config.toml
hidden_size = 384
n_experts = 20
experts_per_token = 2
d_expert = 352
d_shared_expert = 0
router_score = "softmax"
optimizer = "muon_variant"
learning_rate = 0.0117
beta1 = 0.9
batch_tokens = [32768, 65536, 131072, 262144]
max_seq_len = 256
dataset = "wikipedia_en"
Below are experts of layer 2 (counted from 0) of a mixture-of-experts language model. Rows are named router (the router's row for the expert), down (a neuron's output weights, with its number) and show model dimensions 192-383. Each number is 128 + 24 x the weight over its row's rms, rounded and kept within 0 to 255.
Before each expert's rows: a language model's description of what the expert responds to. This comes from a sample of Wikipedia text that the model never trained on.

# expert 6
Description: Mid-word name pieces
router [124 126 110 123 107 115 160  99 122  77 128 118 125 107 145 158 143 103  95 125 124 123 101  97  83 112 104 124 144  96 151 109 111 143 136 149 159 155 115 109 169 131 106 109 135 174 105 114 147 117 111  88 151 123 158 109 111 145 114 147 101 131 161 149 119 134 108  86  98 154 153 131 162 166 104  93  98 164 110 136  93 142 101 139 121 117 121 144 128 113 115 137 114 162 165 104 113 141 101 144 159 141  65 126 133 107 107 116 141 156 115 130 158 146 112 140 136 120 135 159 126 124  79 133 170 121 128 114  79 157 112  95 107 156 163 157 102 132 132 127  96 136 135  72 147 143 156 139 137 100 107 107 121 124 100 149 133 129 147  92 130  81 118 151  92 146 117 100 140 143 140 155 117 106 101 135 143 112 130 167 145 145 140 139 119 100 191 147 148 128 176 109]
down0 [ 87 132 152 122  88 134 156 179 152  87 152  86  81 118 108 118 141  97  93 133  85 136 151 105 118 167  93 131 165 125 121 129 116 140 105 127 148 122 109  86 125 120 133 132 131 125 109 166 158 101 110 112 156 152 128 135 111  86 119 140 113 108 111 123 167 140 126 140 145 129 126 137 110 139 123 117 172 132 131 132 131  78 163 163 117 110 184 120 139 153 137 124 112 141 109 119 142 153 105 129 102 152 131 155 124 148 139 141  98 143 125 138 139 120 118 130 132 116 122 109 141 144  97 121 149 118  53 131 130 144  85 156 146  91 149 104 142 150 126 128 117 121 128 169 102  92 140 177 103  95  85 132  97  98  98 120  73  97 161 148 104  79 118  99 170 120 146 101 147 139 120 117 106 114 158 190 132 154 122 162 157 184 157 144 150  97 131 121 144 144  96 120]

# expert 1
Description: Infobox field names
router [163 145 162 110 117 111 118 127  89 129 117 153 130 130 126 119 130 137 128 159  93 142 130 124 122  65 108 112  97 134 158  98 161 104 137 109 110 167 108 163  92 139 105 137 105  90 114 131 132 119 120 153 121 147 117 107 107 155 145 104 143 108 102 113 137 171 162  88  99 145 121 124 104 143  90 105 105 135 157  99 139 121 132 150 154 135 116 135 130 142 161 126 109 123 144  98 131  70 131 132 174  91 148 104  92 118 153 128 114 100 132 135  98 190 137 112 135 124  82  76 123 175 114  92 127 107  98 150 112 186 104 149 158 149 103  92 126 104 165 129 163 126 125 127 122 142 168 113 123 141 146 124 116 109 106 117 117 148 174 113 127 124 150 125 126 113 126 129 147 159  64 133 103 143 116 109 119 131 150 128 129 111 136 121 148 125 102 122 147 107 118 118]
down0 [117  90 142 104 156 131 124 154 142 134 127 107 129 142 145 127 124 134 107  82 131 127 136 137 152  99 146 141 132 147 161 137  82 168 117 109 120 107 117 132 121 126 150 107 101 154 137 139 108 129 177 141 122 151 103 130 138 121 137 132 125 151 131 168 111 141 163 132 165 124 141  74 137  89 117 178 156 128 132 126 167 139 117 109 133 127  78  92 172 118 174 143 145 131 145 140 122 139 163 126 124 104 150 134 122 130 120 142  94 128 119  85  81 140 126 189 141 163 129 146 124  88 103 137 165 108 124 122 181 152 125 134 122 133 155 119 149  94 127 103 132 168 107 127 146 151 114 120 137 128 120  92 107  74 163 119 132 154 142 142 104 167 124 118 136 105 168 115 145 180 110  95 139 114 126 135 108 145 111  84 105  96 122 126 127 149 195 124  83 147 104 145]

# expert 13
Description: Space before numbers
router [152 140  99 148 160 114 137 123 174 125 130 153 150 147 118 181  89 105 134 120 138  67 163  98 115 153 102 133 121 109 121 123 114 146 125 111 161 151 153 105 112 116 137 106 149 152 107 111  82  81 121 128  85 115 129 156 149 112 132 129 119  89 183  90 132 126 120 109 102 136  89 119 133 121 121 121 156 173  76 127 122 131 122 137 139 107 132 127 144 116 121 161  64 149 126 109 109 146 123 140 161  97 130 131 110 136 133 107 139 115 134 177 108 117 130 159 104  83 147 107 156 103  80  90 146 122 129 136 133  99 101 157 119 108 124 119 127 125 106 125 100 121 140 161 124 131  98 143 151 122 108 128 107 130 119 120 144  98 103 142 170 150 108 151 154 178 108 144  96 128 107 140 168 114 155 150 124 140  85 111 160 120 162 124 117 111 109 119 115 172 130 121]
down0 [115 148 109 185 121 134 124 138 143 128 118 122 171 125  99 149 139 140 133 162 158  98 117 131 125 158 140 137 154 124 143 134 108 144 132 110 112 135 128 145 101  93 130 158 136 122  83 102 170 127 127 109 167 168  80 119 142  75 140  84  99 122 119 135 121 160 108 149 113 148 144 145  96 158 134 151 111 122 113 142 104 139 119 154 133 171 170 123 145 107 122 123 131 154  95 183 125 129 137 133 119 128 132 105 182 124 143 152 156 114 147 124 128 105 114 151 112 108 122 143 168 126 108 135 112  79 125 121 109 158 143 115 176 130 164 132 121 117 114 136 145 112 141 142 102 129 158 116 103 125 151 120 111 178 163  85  81 115 122 124 177 116 134 146 122 126 115 146 134  73 136 112 160 110  97  81 157 166 165 165 120 110 120 119 105 141 106  66 122 122 141 102]

# expert 9
Description: Head nouns
router [143 124 136 121 118 161 115 160 136  85 145 118 117 166 119 145 170  88 156 129 131  86 125 110 129 114 137 116 128 176 186 172 108 110 134 158 130 103 133 126 146 119 157  95 149 144 132 134 178 120 146 125 155  99 147 115  99 108 117 129 133  96  87 249 105  97 152 133 144 187 105 131 145 180 156 110 110 124 110 128 128  99 151 148 109 139 153 125 158  96 130 121 132 144 154  75 112 148 102 141 143 166 147  89 118  93 133 110 125  98 114 112 111 162 117 154 116 144  92 159 115  80 117 124 130 127 127 135 134 134 118 160 120 175 146 134 146 126 131 125 115 131 143 155 114 124 142 139 118 139 105  97 119  99 164 108 148 165 120  84 177 154 115 128 131 104 140 150 113 163 177 124 166 107 141 136 114 113 169 125 164 138 124 120 113 140 106 149 115 138 137 145]
down0 [ 85 139 123 129 105 143 114  91 147 107 147 109 100 140 122 100 141  42 163 118 128 166 131 126 114 116 183 161  94 110 115 120 131 114 166 165 130 120 147 130 168  98  81 111 142 142 135 126 128 128  63  94 117 110 132 111  97 138 143 124 128 108 149 175 135 109 137  96 104 106 112 209 141  86 132 154 198 126 150 159 129 101 122 149 101  94 121 125 108 142 144 117 102 128 145 131 141 153 133 136 112 105 124 142  88  86 106 136 114 123 113 108 133 102 130 138 166 113 135 110 103 150 162 158  87 119 141 103 159  79 140  95 124 135  93 144 142 103 131  97 134 160 166  99 132 137 139 155 126 130 181 135 113 142  82 105 100 163 122  94  85 102 146 153 126  98 136 128 108 143 154 112 116 121 144 142 138 155  71 158 112 125 101 106 155 167  85 121 143 164 111 140]

# expert 5
Description: Table cell separators
router [ 68 124 131 121 118  98 164 118 161 134 134 119 101  76 124 143 110 111 156 139 119 157 160 135 158 132 111 137 148 104 120 135 116 133 146 139 115 122 127 112 115 155 115 146 119  93 141 123 111  71 108 112 139 159 125 113  98 164 141 152 128 153  76 121 109 146 109 163 141 132 111 145 145 118 139 110 125 172 120 113 136 126 129 144 129 101 126  63 129 126 120 162 173 105  84 151 141 125 147  88  99 175  81 128 114 164 141 190 116 154 150 109 129  81 150 114 127 125 101 141 111 117 150 113 108 139 136 166 148 142 137 116 179 166 130 165 181  97 128 120 149 126 102 144 121 122  89 107 124 154 146 158 152 130 174 158 148 115 116 160 133 144 117 121 137 138  91 121 120 106 137 120 162 128 114 167 112 171 138  59 147 150 124 109 164 133 104 154 138  98 128 188]
down0 [154 125 127 123  72 143 115 170 133 120 119 141 100 124 127 141 123 182 166  92 135 115 146 129 157 116  60 101 106 152 116 137 143 130 145 168 114 155 158 150 135 140 100 113 121 166 136 112 134 122  89 114 121  95 126 146  89 133 122 153 112 159 112 149  98 105 145 114 137 141 127 130 132  80 133 117 103 177 134 122 128 198 182 114 107 112 119 114 141 130 157 110 146 153 107 107 116 133 119 122 103 125 140 137 163 114 154 118 123 128 143 144 152 159 112 149 132 112  91 141 109 139 138 147 160 124 139 142 102 146  92  85  78 166 131 142 112 142 147 170 102 139 101 125 115 145 129 163 145 111 140 112 116 180 182 136 131 114 104 123 146  86 133 142 167 111 117 134  89 114 138 139  80 126 133 171 133 121 119 127 130 169 167 124  81 132 135 113 109 138 126 165]

# expert 4
Description: Conjunctions and number digits
router [128 132 120 150 153 136  78 142  90 117 122 126 137 104  81  37 116 183 143 131 111 136 158 154 172 168 129 162 131  94 181 131 106 118 153 141 132 128 114  97 133 123 154 127 153 138 127  90 135 116 153 151 101 139  98 137 124 136 110 149 121 110 120 144 129  93 135 146 122 103 124 167  92 129 125 116 139 113 117 145 149 103 149 134 119 149 115 110  54  99 140  97 141 127 112 121 121 120 131 135 155 120 140 112  99 118 127 135 136 102 116 122 121  74 156 122  74 142 140 136 102 133 178 151 127 160 109 116 172 115 162 124 122 127 173 110 101 137 111 196 126 126 101  84 147 107 137 109 119 121 132 134 139 122  98 109 121 111 130 116 138  82 114 142 153 110 114 123 154 124 131 132 109 153 117  68 143  97 135 121  94 134 107 134 128 152 115 141 105 146 108 140]
down0 [160 127 143 100 132 174 119 124 125  98  89 126 164 124 115 148 120 135 150 140 132 141 133 137  91 149 170  60 114 149 167  88 148 122 147 125 130 116 113 128 133 130 124  74 105 145  96 132 133 129 119 145 173 185 136 124 117 110 134 137 146 116 119 166 168 135 159 114 157 124 115  90 118 119 161 115  84 135 141  99 101 137 149 109 125  97 110 110  99 111 145 105 165  93 142 121 100 118 153  97 123 146 125 116 126  98 135 125 128 126 124  81 118 146 124 141 103 172 124 121 122 132 155 118 136 141 124 119 117 147 130 129 113 113 142 123 124 135 122 165 127 183  93 110 151 140 135  66 122 116 144  95 149 108 115 166 105 111  60 149 126 146 135 134 138 129 166  97  94 147 175 145 138 139  97 117 149 157 136 121  99 113 116 123 126 118 186 121 100  99 124 162]

# expert 2
Description: Proper-noun completions
router [ 78 125 151 130 162 130 149 136 101 126 118 116 140 123 140 145 126  94 139 170 132 112 146 161 115  96 119 106 169 180 134 124 104 148 122 118 143 127 148 126  95 116 135 163 114 139 146 150 152 130 120 144  97 123 102 121 128 114 113 117 134 148 104 222 117 135 142 153 130 125 142 104 142 160 139 140 154 173 130 106 112 132  99 140 127 113 145 119 154 126 140  93  90 157 141 124 144 136 102 124 139 131 118 100 119 142 131 111 143 115 149 116  84 135 154 105 100  91 142 186 113  78 149 150 136  88 144 122 153 120 104 126 108 163 138 168  92 140  99 144  89 114 122  94 155 138 167 127 120 121 125 128 129 132 158 114 181  96 122 177 108 146 106 100 138 136 105 121 127 125 152 123  98 104 124 119  96 101 118 116 159 136 167 137 104 126 121 151  93 112 146 131]
down0 [ 95 117 146 114 125 108 135 112 124 119 135 135 149 127 153 145 124 140 134 133 118 139 140 117 117 117 158  96 152 136 143 111  99 154 145 119 105 120 159 106 116 109 144 152 116 138 127 126 203 133 107 181 125 126  96 141 104 114 133  98 163 146 116 133 106 149 156 157  93 103 109 134 131 173 147 124 134 121 144 103 127  92 107 165 122 105 132 112 131 149 117 166 125 179 113 113 138 146 122 112 141 119 154 141 112  76  97 136 154 104  87 162 161 114  92  91 103 129 131 105 119 160 148 131 142 122 120 136  73 107 168 178 124 147 158  83  88 126 160 102  76 138 136  92 129 135 131 104 127 134 144  94 146 115 158  86 125 129 124 167 120  80  89 138 155 140 138 108  93 116 119  82 124 173 146 110 185 154  97  69 129 163 106 162 126 151 141 104 164 114 138 136]

# expert 8
Description: Sentence-ending periods, year digits
router [153 155 107 129  87 150 110 101 128 126 118 105 111  99 140 102 123 145  90 113  80 133 159 114 115 137 113 160 165 108 125 135 169 155  89 122  68 133 203 152 112 134 121 133 122 115 139 120 143 133 129 139 130 131 127 113 129 118 126 113 127  99 168  87 143 144 113 144 167  79 137  92  91 103 124 107 131 138 140 145  97 131 151  84 145 159  99  95 184 101 106 124 114 101 122 150 166 104 168 115 130 146 154 148 134 145 146 142 164 152 104 113 112 150 122 138 115 137 128 134 147 188  98 138 113 151 139 160 154  96 159 156 178 115 119 108 120 160  86 120 148 130 165 120 122  95  87 132 112 126 131 133 148 116 129  72 130 110 149 147 128  99  81 129 142 126 126 144 149 107 105 136 144 120 124 106 124 150 118  92 109 142 142  99 113 119 142 111 154 128 152  89]
down0 [141 177 129  71 151 126 107  98 140 124 127 158 104 135 170 148 133 107 118 147 152 135 142 171 130 155 133 118 120 136 154 126 133 152  92 133 106 101 129 132  84 158 162 157 124 147 100 101 140 113 193 122  91 167 143 139  99 179 121 102 130 107 136 118  91 152 141 128 156 150  60 136 115 119 137 165 109 120 133 173 130 125 115 158 106 137 134 148  88 160 129 139 153 111 142 119 141 152 114 102 134 130 127 118 132 125 135 143 125 148 142 135  92  92 103 135 138 112 141  93 133 110 141 134 115 132 137 140 103 151 151 162 151 153 104 149 159  96 142 178 128 107 168  97 115 144 131 135 144 139 171 132  81 124 159 138 101 119 119 163 105 145 147  96 135 109 143  79 132 109 114 148  81 117 174 147 103 102 122 127 129 136  78 131 125  98  90  70 161 137  81 141]

# expert 12
Description: Determiners and possessives
router [108 177 154 107 159 109 106 107 177 102 106 133 147 124 110 142 142 138 144 108 129 142 124 145  86  97 107  71 136 141 172  85 149 113 149 130 124 134  95  97  75 158  92 129 136 161 123 113  96 131 136 121 147 134  99 128 117 137 121 103 143 171 148  59 116 151  94 144 121 105 147 116 122  85  71 137 127  95 131 131 104 134 126 105 117 124 127 139 158 113 107  91 133 136 177 110 128 140 139 166 113 123  98 108 122  96 106 138  97 115 146  87 110 131 125 126 102 141 146 159 166 149 136  99 112 104 153 114 155 188 103 121 131 151 160 152 114 157 155  99 183 110 125 120 167 118 144 130 136 104 162 111  84 109  82 147 124 179 135 148 130 130 119 119  65 136 127  81 128  97 100 148 120 104 116 113 114 146 178 180 141 135 129 185 116 105 152  93  94 156 128 150]
down0 [117 102  87 141  93 145 105 143 133 105 130 137 109 164 122 118 175 158 140 154  91 122 141 156 141 136 130 110 113 177 107 138 144 111 144 104  59 110 141 161 103 115  86 119 142 139 128 126 116 123 132 115  91 102  84 109 176 133 148 102 128 109 105 151 124 157 142 106 101 196 149 151 162 151 157 136 156 153 106  86 114 116 105 146 108 147 140 102 106 146 149 109 141 141 141 127 127 154 131 113 126 101 127 117 124 108 152 153 112 120 128 116 116 156 152 100 122 141 164 149 144  94 108 178 155 115 126 132 130 121 152 127  98 143 115 139 113 129 159 130 115 121 102 128 159 148 129 121 104  80 114 104 138 129 134  94 118 137  95 147 121 112 157 156 149 122 112 181  63 108 115 161 108 103 108 123 140  79 120 127 166  94 129  35  95 109 117 138 154  95 115  83]

# expert 16
Description: Digits, dashes and slashes
router [105 132 107 124  90 113 137 121 101 153 113 133 113 119 121 142 141 155 146 140 143 121 118 104 130 145 159 111 139 111 110 132 139 114 102 129 104  93 147 149 127 143 128 130 174 143 123 133 118 117 130 165 136 144 128 125 131 122 130 138 117 127 146 115 129 128 121 136 101 125 129 131 127 118 121 113  86 101 102 134 139 176 156 111 129 179 107  75 113 126 105 135 102 113 171 144 152  96 153 136 115 116 131 124 134 156 168  78  94 120 133 109 107 168 106 150  96 161 126  89 103 124 145  65  97 132 140 158 108 102 152 138 109 117 104 106 120 152 174 142 145 161 124 139 135 132 111  84 138 140 125 122 108  83 165 125 135 128 131 132 124 119 164 154 106 130 140 120 142 118 101  97  86  90 121  97 109 134 166 163 131 118 147 148 105  90 190 157 173 115 128 134]
down0 [118 143 129 126 104 124 149  90 189 153 116 137 137 157 139 102 119 105 138 114 138  97 111 173  92 138 129 121 121 112 110 132 177 149 158 163 151  96 142 142 142 106 120 125 106 128 157 157 129 119 106 131 113 166 125 161 133 121  74 127 131 102 173 124 137 136  76 138 122 169 127 130 158  96  75 152 154 124 109 155 138 167 124 155 109 135 144 125 123 111 132 116 108 128  72 128 122 162 160 129 126 169 177 165 155 105  93 157 122  77 127 107 139 132 123 112 124  90 142 116 106 128 133 117 107 105 119 103 128  80 131 126 107 136  97 126 132 141  86 121 132 141 125 115 135 144 153 132 136 139 102  92 150  72  96 100 154 154 130 147 131 106 113 124 140 106 140 129 127 149  82 141 111 116 176 136 118  97 103 142 114  70 106 166 102  82 128 100 187  99  89 172]

# expert 7
Description: Digits and modals
router [139 146 106 171 127 126 116  97 134  81  95 137 119 128 110 126 122 159 157 127  86 141 124 127 116 140 114 127 151 121 172 151 139 114 148 163 120 140 144 119 123  83 131  95 140 113 109 140 160 127 166 129 147 105 145 149 193  99 131 158 163 124 153 194 183 191 133 140 143  93 117 148 126 119 151 115  87 135 190 143 183 132  80 157 155 117 128 123 112 110 143 117 116 111 125 120 107 128 134 101 107  82 165 160 159  72  84 103 100 123  88 137 127 107 103 111 165 126 151 129 130 109 134 127 135 147 124 168 115 168  75 144 146 148 128 108 142 128 112  72 103 139 130 110 132 150 122 128 112 118 121 142 120 141 122 130 105 150 102 137 118 141 171 112 103 189 132 170 140 152 146 197 125 102  83 127 129 152 110 134 163 122 116  95 120 122 162 110 102 128 130 151]
down0 [152 108 182 103 109 130 138  74 132 102 114 115 141 125  94 136 134 133  77 125 125 172 101  83 138  76 129 121 132 153 173  86 117 120 117 120 150 115 117 129 153 102 152 121 100  99 144 127 149 158 128 113 154 126 172 112 159 161 150 128 129 148 135 119 132 183 151 123  74 141 153 106 106 120 125 155 153 118 137 112 124 127 148 131 100  58 115 144 110 121 100 110 128 114 115 170 118 168 109 129 139 141 114  98 111  65 179  94 110 137 149 103 120 166 116  98 148 171 137 126 132 204 168 117 136 143 172 105 118 141 141 137 105 126 105 133 153 109 153 120 148 137  96 135 123 182 124  76 145 137 144 132  90  98 151 117 114 130 140 141 117 156 147 121 125 103 105 123 165 133 137 152 154 112 135 106 157 118 114 133 173 119 131 115  67  96 144 106 111 102  91  80]

# expert 17
Description: Colons and digits
router [136 114 117 138 148 153 133 146 122 126 168 120 148 166 142 108 132 159 103 100  97 128 159 116 154 142 133 109  57 105 134 136 117 117 103 118 144 102  94 115 156 116 162 127 155 112 125 154 151 128 125 126 112  99 134 131 117 147  75 121 124 138 140  77 136 149 134 139 141 143 110 120 130 165 143 173 164 121 147 109 156 116 125 155 161 119 116  87  93 144 140 157  95 101 153 152  83 144 115 121 128 160 101 158 142 122 129 151 120 126 162 156 130 141 168 124 167 125  98 137 144 127  95 130 115 116 121 110 136 127  99  87 157 119 133 106  87 147  80  77 112 148 131 147 140 141 111 130 127 114 123 186  87  85 131 121 117 112 143 133 164 128  93 154 103 137 145 104 194 134 102 134 158 179 146 155 122 100 128 131 145 128 103 120  83 177 137 123  50 123 136 113]
down0 [140 124 124 122 135 138 155 101 113  94 162 196 158 138 112  83  86 161 145 119 144 113 110 106 107 109 107 134  94 161 128 103 179 126 155 147 127 137 105 120 148 128 119  96 157 162 163 147  70 125 159 141 116 104 147 114 122 153 135 114 116 119 160  85 167 136 133 127 109 167 149 168 101 122 114 113 126 148 140 143 121 109  90 135 111 186 113 137  94 154 113 135 135 137 125 108  80 145 112 131 184  91 143  88 130 148 139 114 141 103 103 118 162  98 152 112 144  80 104 152 143 102 105 137 110 144 143 143 160 141 170 149 103 178  94 103 111 101 115 139 123 163 166 134 180 128 127 142 125 114 152 160  94 145 110 117 156 112 141 148 160 154 135 109 106 144 122 127 129 179 133  81  96 178  85 141 123 112 132 124 123 143 134 131 160 129 114  84 111 159  82 102]

# expert 11
Description: Commas and participles
router [166 120  96 121 120  90 166 161 126  95 140 139 111 141 114 147  94 158 129 110 129  89 135 123 127 167 105 106 101 125 124 129 142 131 123 111 167 145 146 104 182 111 111  85 156  83 143 143 109 132 104 108 143 123 160 182 141 104 138 145 139  65 151 181 113 115 176 139 146 143 134 113 167 156 170 103 128 103  87 154  98 120 156 133 121 150 109 116 133 117 112 143  87  99 122  86  75 142  68 109  88 107 131 147  93 114 145 129 125 126 133 134 115 152 139 121 177 100 135 102 135 118 112 168 143 102 133 108 145 116 144 129 116 158 107 122 165 127 133 108 116 139 132 145 120 139 121 158  75 121 139  98  97 155 122 140 121 129 130  93  95 104 118 120 131 110 142 160 101 103 131 132 171 138 133 159 149 136  73 138 147 121 123 128  84 170 138 130 167 136  89 115]
down0 [ 94 164 123 173 118 104 102 150 102 109  89 125 111  95 154 114 122 122 132 166 122 109 107 116 126 166 153 142  98  74  86  80 113 136 151 155 124  69  98 109 112  92 108 156 137 119  89 140 124 195 137 180 101 137 127 137 131 167  97 137 126 117 167 102 128  84  88 174 126 137 109 121 152 110 134 141 118 127 147 147 136 136 124 117 149 150 142 109 115 131  64 116 147 123 127 116  92 111 104 150 170 108 154 131 107 120 150 110 124  99 112 102 125 123 129 144 157 130 123 154 152 128 128 144 115 120 129 104 158  97 129 128 123 126 135 160 109 149 127 132 136 134 137 107 153 150 129 145 149  80 149  86 132 117 191 147 131  93 153 121  70  96 102 114  94 153 118 126 103 135 131 146 107 125 118 104 101 134 126 117 150 140 164 134 158 159 165 137 117 128 165 102]

# expert 3
Description: Copulas, pronouns, adverbs
router [109 156 107 139 133 122 130 170 129 142  76 160 142 110 133 136  93 129 135 156  97 147 100 116  98  79 155 101 173 133 156 127 133 118 144  89 154 130 123 153 155 152  92 122  96 158  94 110 166 121 141 120 128 115 191 150 129 114  82  67 151 132 121 150 133 138 134 157 149 134  96 131 138 118 124 114 134 173 150 123 127  66  89 181 112 118 131 126 138 128 125 164 142 127 115 157  73 134 125 124 161 100 110 184 159 142  87 118 134 143 108 154 136 159  87 152 146 111 139  62 130 128  95  93  86 155 115 106 106  93 156 121 120  81  71 151 105 103 116 169 110 110 108 123 105 107 123 118 162 118  94 158 114 162 148 161 155 100 120 145 145 165 103 126 165 137 143 146 162 147 149 147  78  85 115 152 136 140  83 124 128 145 140 131 100 144 159 116 161 110 131 131]
down0 [101 210 134 125  73 129  90 145 158  77 133 118 160 105 123 164 146 139 110 122 136  97 163 157 145 114 153 137 119 135 105 116 110 136 111 190 112 112  95 104 168 158 142 130 153 122 185 148 100 130 134 133 137 118 122 108 134 158 146 110 139 136  97 132 129 122 115 127 128 105 146 117 131 105 146 131 139 141 120 123 109 156 120  74  95  79 131 143 167 117 144 178 128 120 151 156 113 155 113 127 107 148 122 126 166 158 129 135 103 134 139 166 114 108 131 122 122 117 167 145 163 122 122 132 129 116 124  88 146 133 131 143 112  98 125 178 159 107 148 118  94 137 126 150 129 125 144 101 151 128 104  83 123 160 144 102  75 155 161 151 166 141 129 152  93 106 140 137 103 133 155  92 165 156 127 123 115 141 107 105  89  94 171 118 144 149 110 133 112 180 126 131]

# expert 10
Description: Quantifiers and modifiers
router [147 169 175 154 151 108 115 120 130  89 132 137  94 121 148 117 144 122 133 112 152 116 127 131 168  91 141  92  73 139 125 170 129  95 153 134 127  83 101 105 103 129 112 105  97 132 135 111 131 146 157  67  99  83 139 163 131 138 104 120  88 128 130 135 108  89 108 145 131 113 132 118 133 122 169 115 128 114 155 136 136 139 160 132 145 144 154 131 163 135 108 147 168 138 125  96 102 163  79 167 114 122 121 160 143 125 103 139 135 124 111  86 145 133 112 162 116 175 128 149 120  96 124 155 112 112 113  90 120 169 121 142  90 178 111 129 149 167 143 139 156 120 132 181 113 139 142 146 128 107 137  72  85 140 150 146 121 169 152  91 131 132 118 115 123 125  81 136  88 113 104 143 106 132 108 122  65 113 176 147 167 160 130 112 139  98 139 103 147 136  99 128]
down0 [125  96 150 173 138 149 127 168 136 167 177 125 122 127 109 118 151 114 145 162 157 175  99 118 152 121 101  93 142 102 124 127 161 101  97 125 147 141  93 147 166 142 116  94  89  90 134 111 131 119 119 144 136 159 129 102  93 111  95 145 145  84 152 125 126 136 141 110 134 135 103 128 149 140 116 113 134 140 124 145 107 165 177 134 138  83 124 166  92 146 135 123 138 108 114 104 138  86 127 142 133 143 169  60  91 122 150 139 157 130 140 130 138 142  96  99 143 104 129  99 105 118 110 130 124 141 129  91 173 152 114 155 108 135  94 124 154 112 163 143 126 112 106 134 149 138 127 182 123 100  89 121 123 100 151 160 116 124 128 124 149 160 119 150 102 148 110 113 120 166 125 114 148 133  96 141 141 131 140 121 142 151 145 103 114 156 147  76 142 110  99 154]

# expert 0
Description: Opening brackets, quotes, fragments
router [169 115 102 128 119 125 127 137 184 124 128 120 162 143 129 131 123 113 111 128 117 111 116  97 152 171 162 143 133 135  71 133 140 125 116 140 124 118  87 115 130 156 118 121 170 108 169 116 109 126 134  92 120 167 100 118 127 127 179 154 139 137 138 166 113 124 129 130 128 113 133 114 146  86 152 121 160 100 155 107 126  86 138 125 180 145 121 142 136 126 114 170 123  87 144 144 129 176 106 122 125 102 134 134 123 121  71 119 132 144 116 154 180 135 144  54 167 108 149 152 129 123 174 126 163 142 116 139 145 137 178 129 125 143 113 107 159 137 134 108 123 125 125 143 120 149  82 148 154 150 149 101 154 127 170 153 119 121 114 133 107  98 149 131 123 115 108 128  91 143 146  88 109 110 128 122 117 138  80 144 132  95 125 107 126 106  90 137 166 100 156 111]
down0 [121 110 128 111 104  91 103 128 157 163 159 120 100 137 138  98 113 121 146 111 134 100 110 130  85 125 106 149 118 155  93 117 124 103 194 154 118 121 142 124 130  87 145  97 119 113 152 174 163 141 171 130 172 151 150 108 129 116 148 130 109 137 134 140  97 133 124 131 111 154 133 154 137 170 172 106 156 109 115 156 107 107 119 128 118  93  80 100 112 161 172 135  94 116 137 101 144  82 146 126 133 110 105  81 138 130 110 106 166  99 130  99 122 131 168 107 118 130 102 137 171 162 185 173 173 171 142 139 127 112 141 135 141 137 160  97 130 166 115 155 144 108 137 108 115 103 115 135 103 194 150 110 133 136 109 146 115 147 163 124 154 129 138  99 189 111  95 166 140 134 130 150  99 130 108 142 122 117 110 127 115 153 148 107 204 137 131 159  87 121  79 128]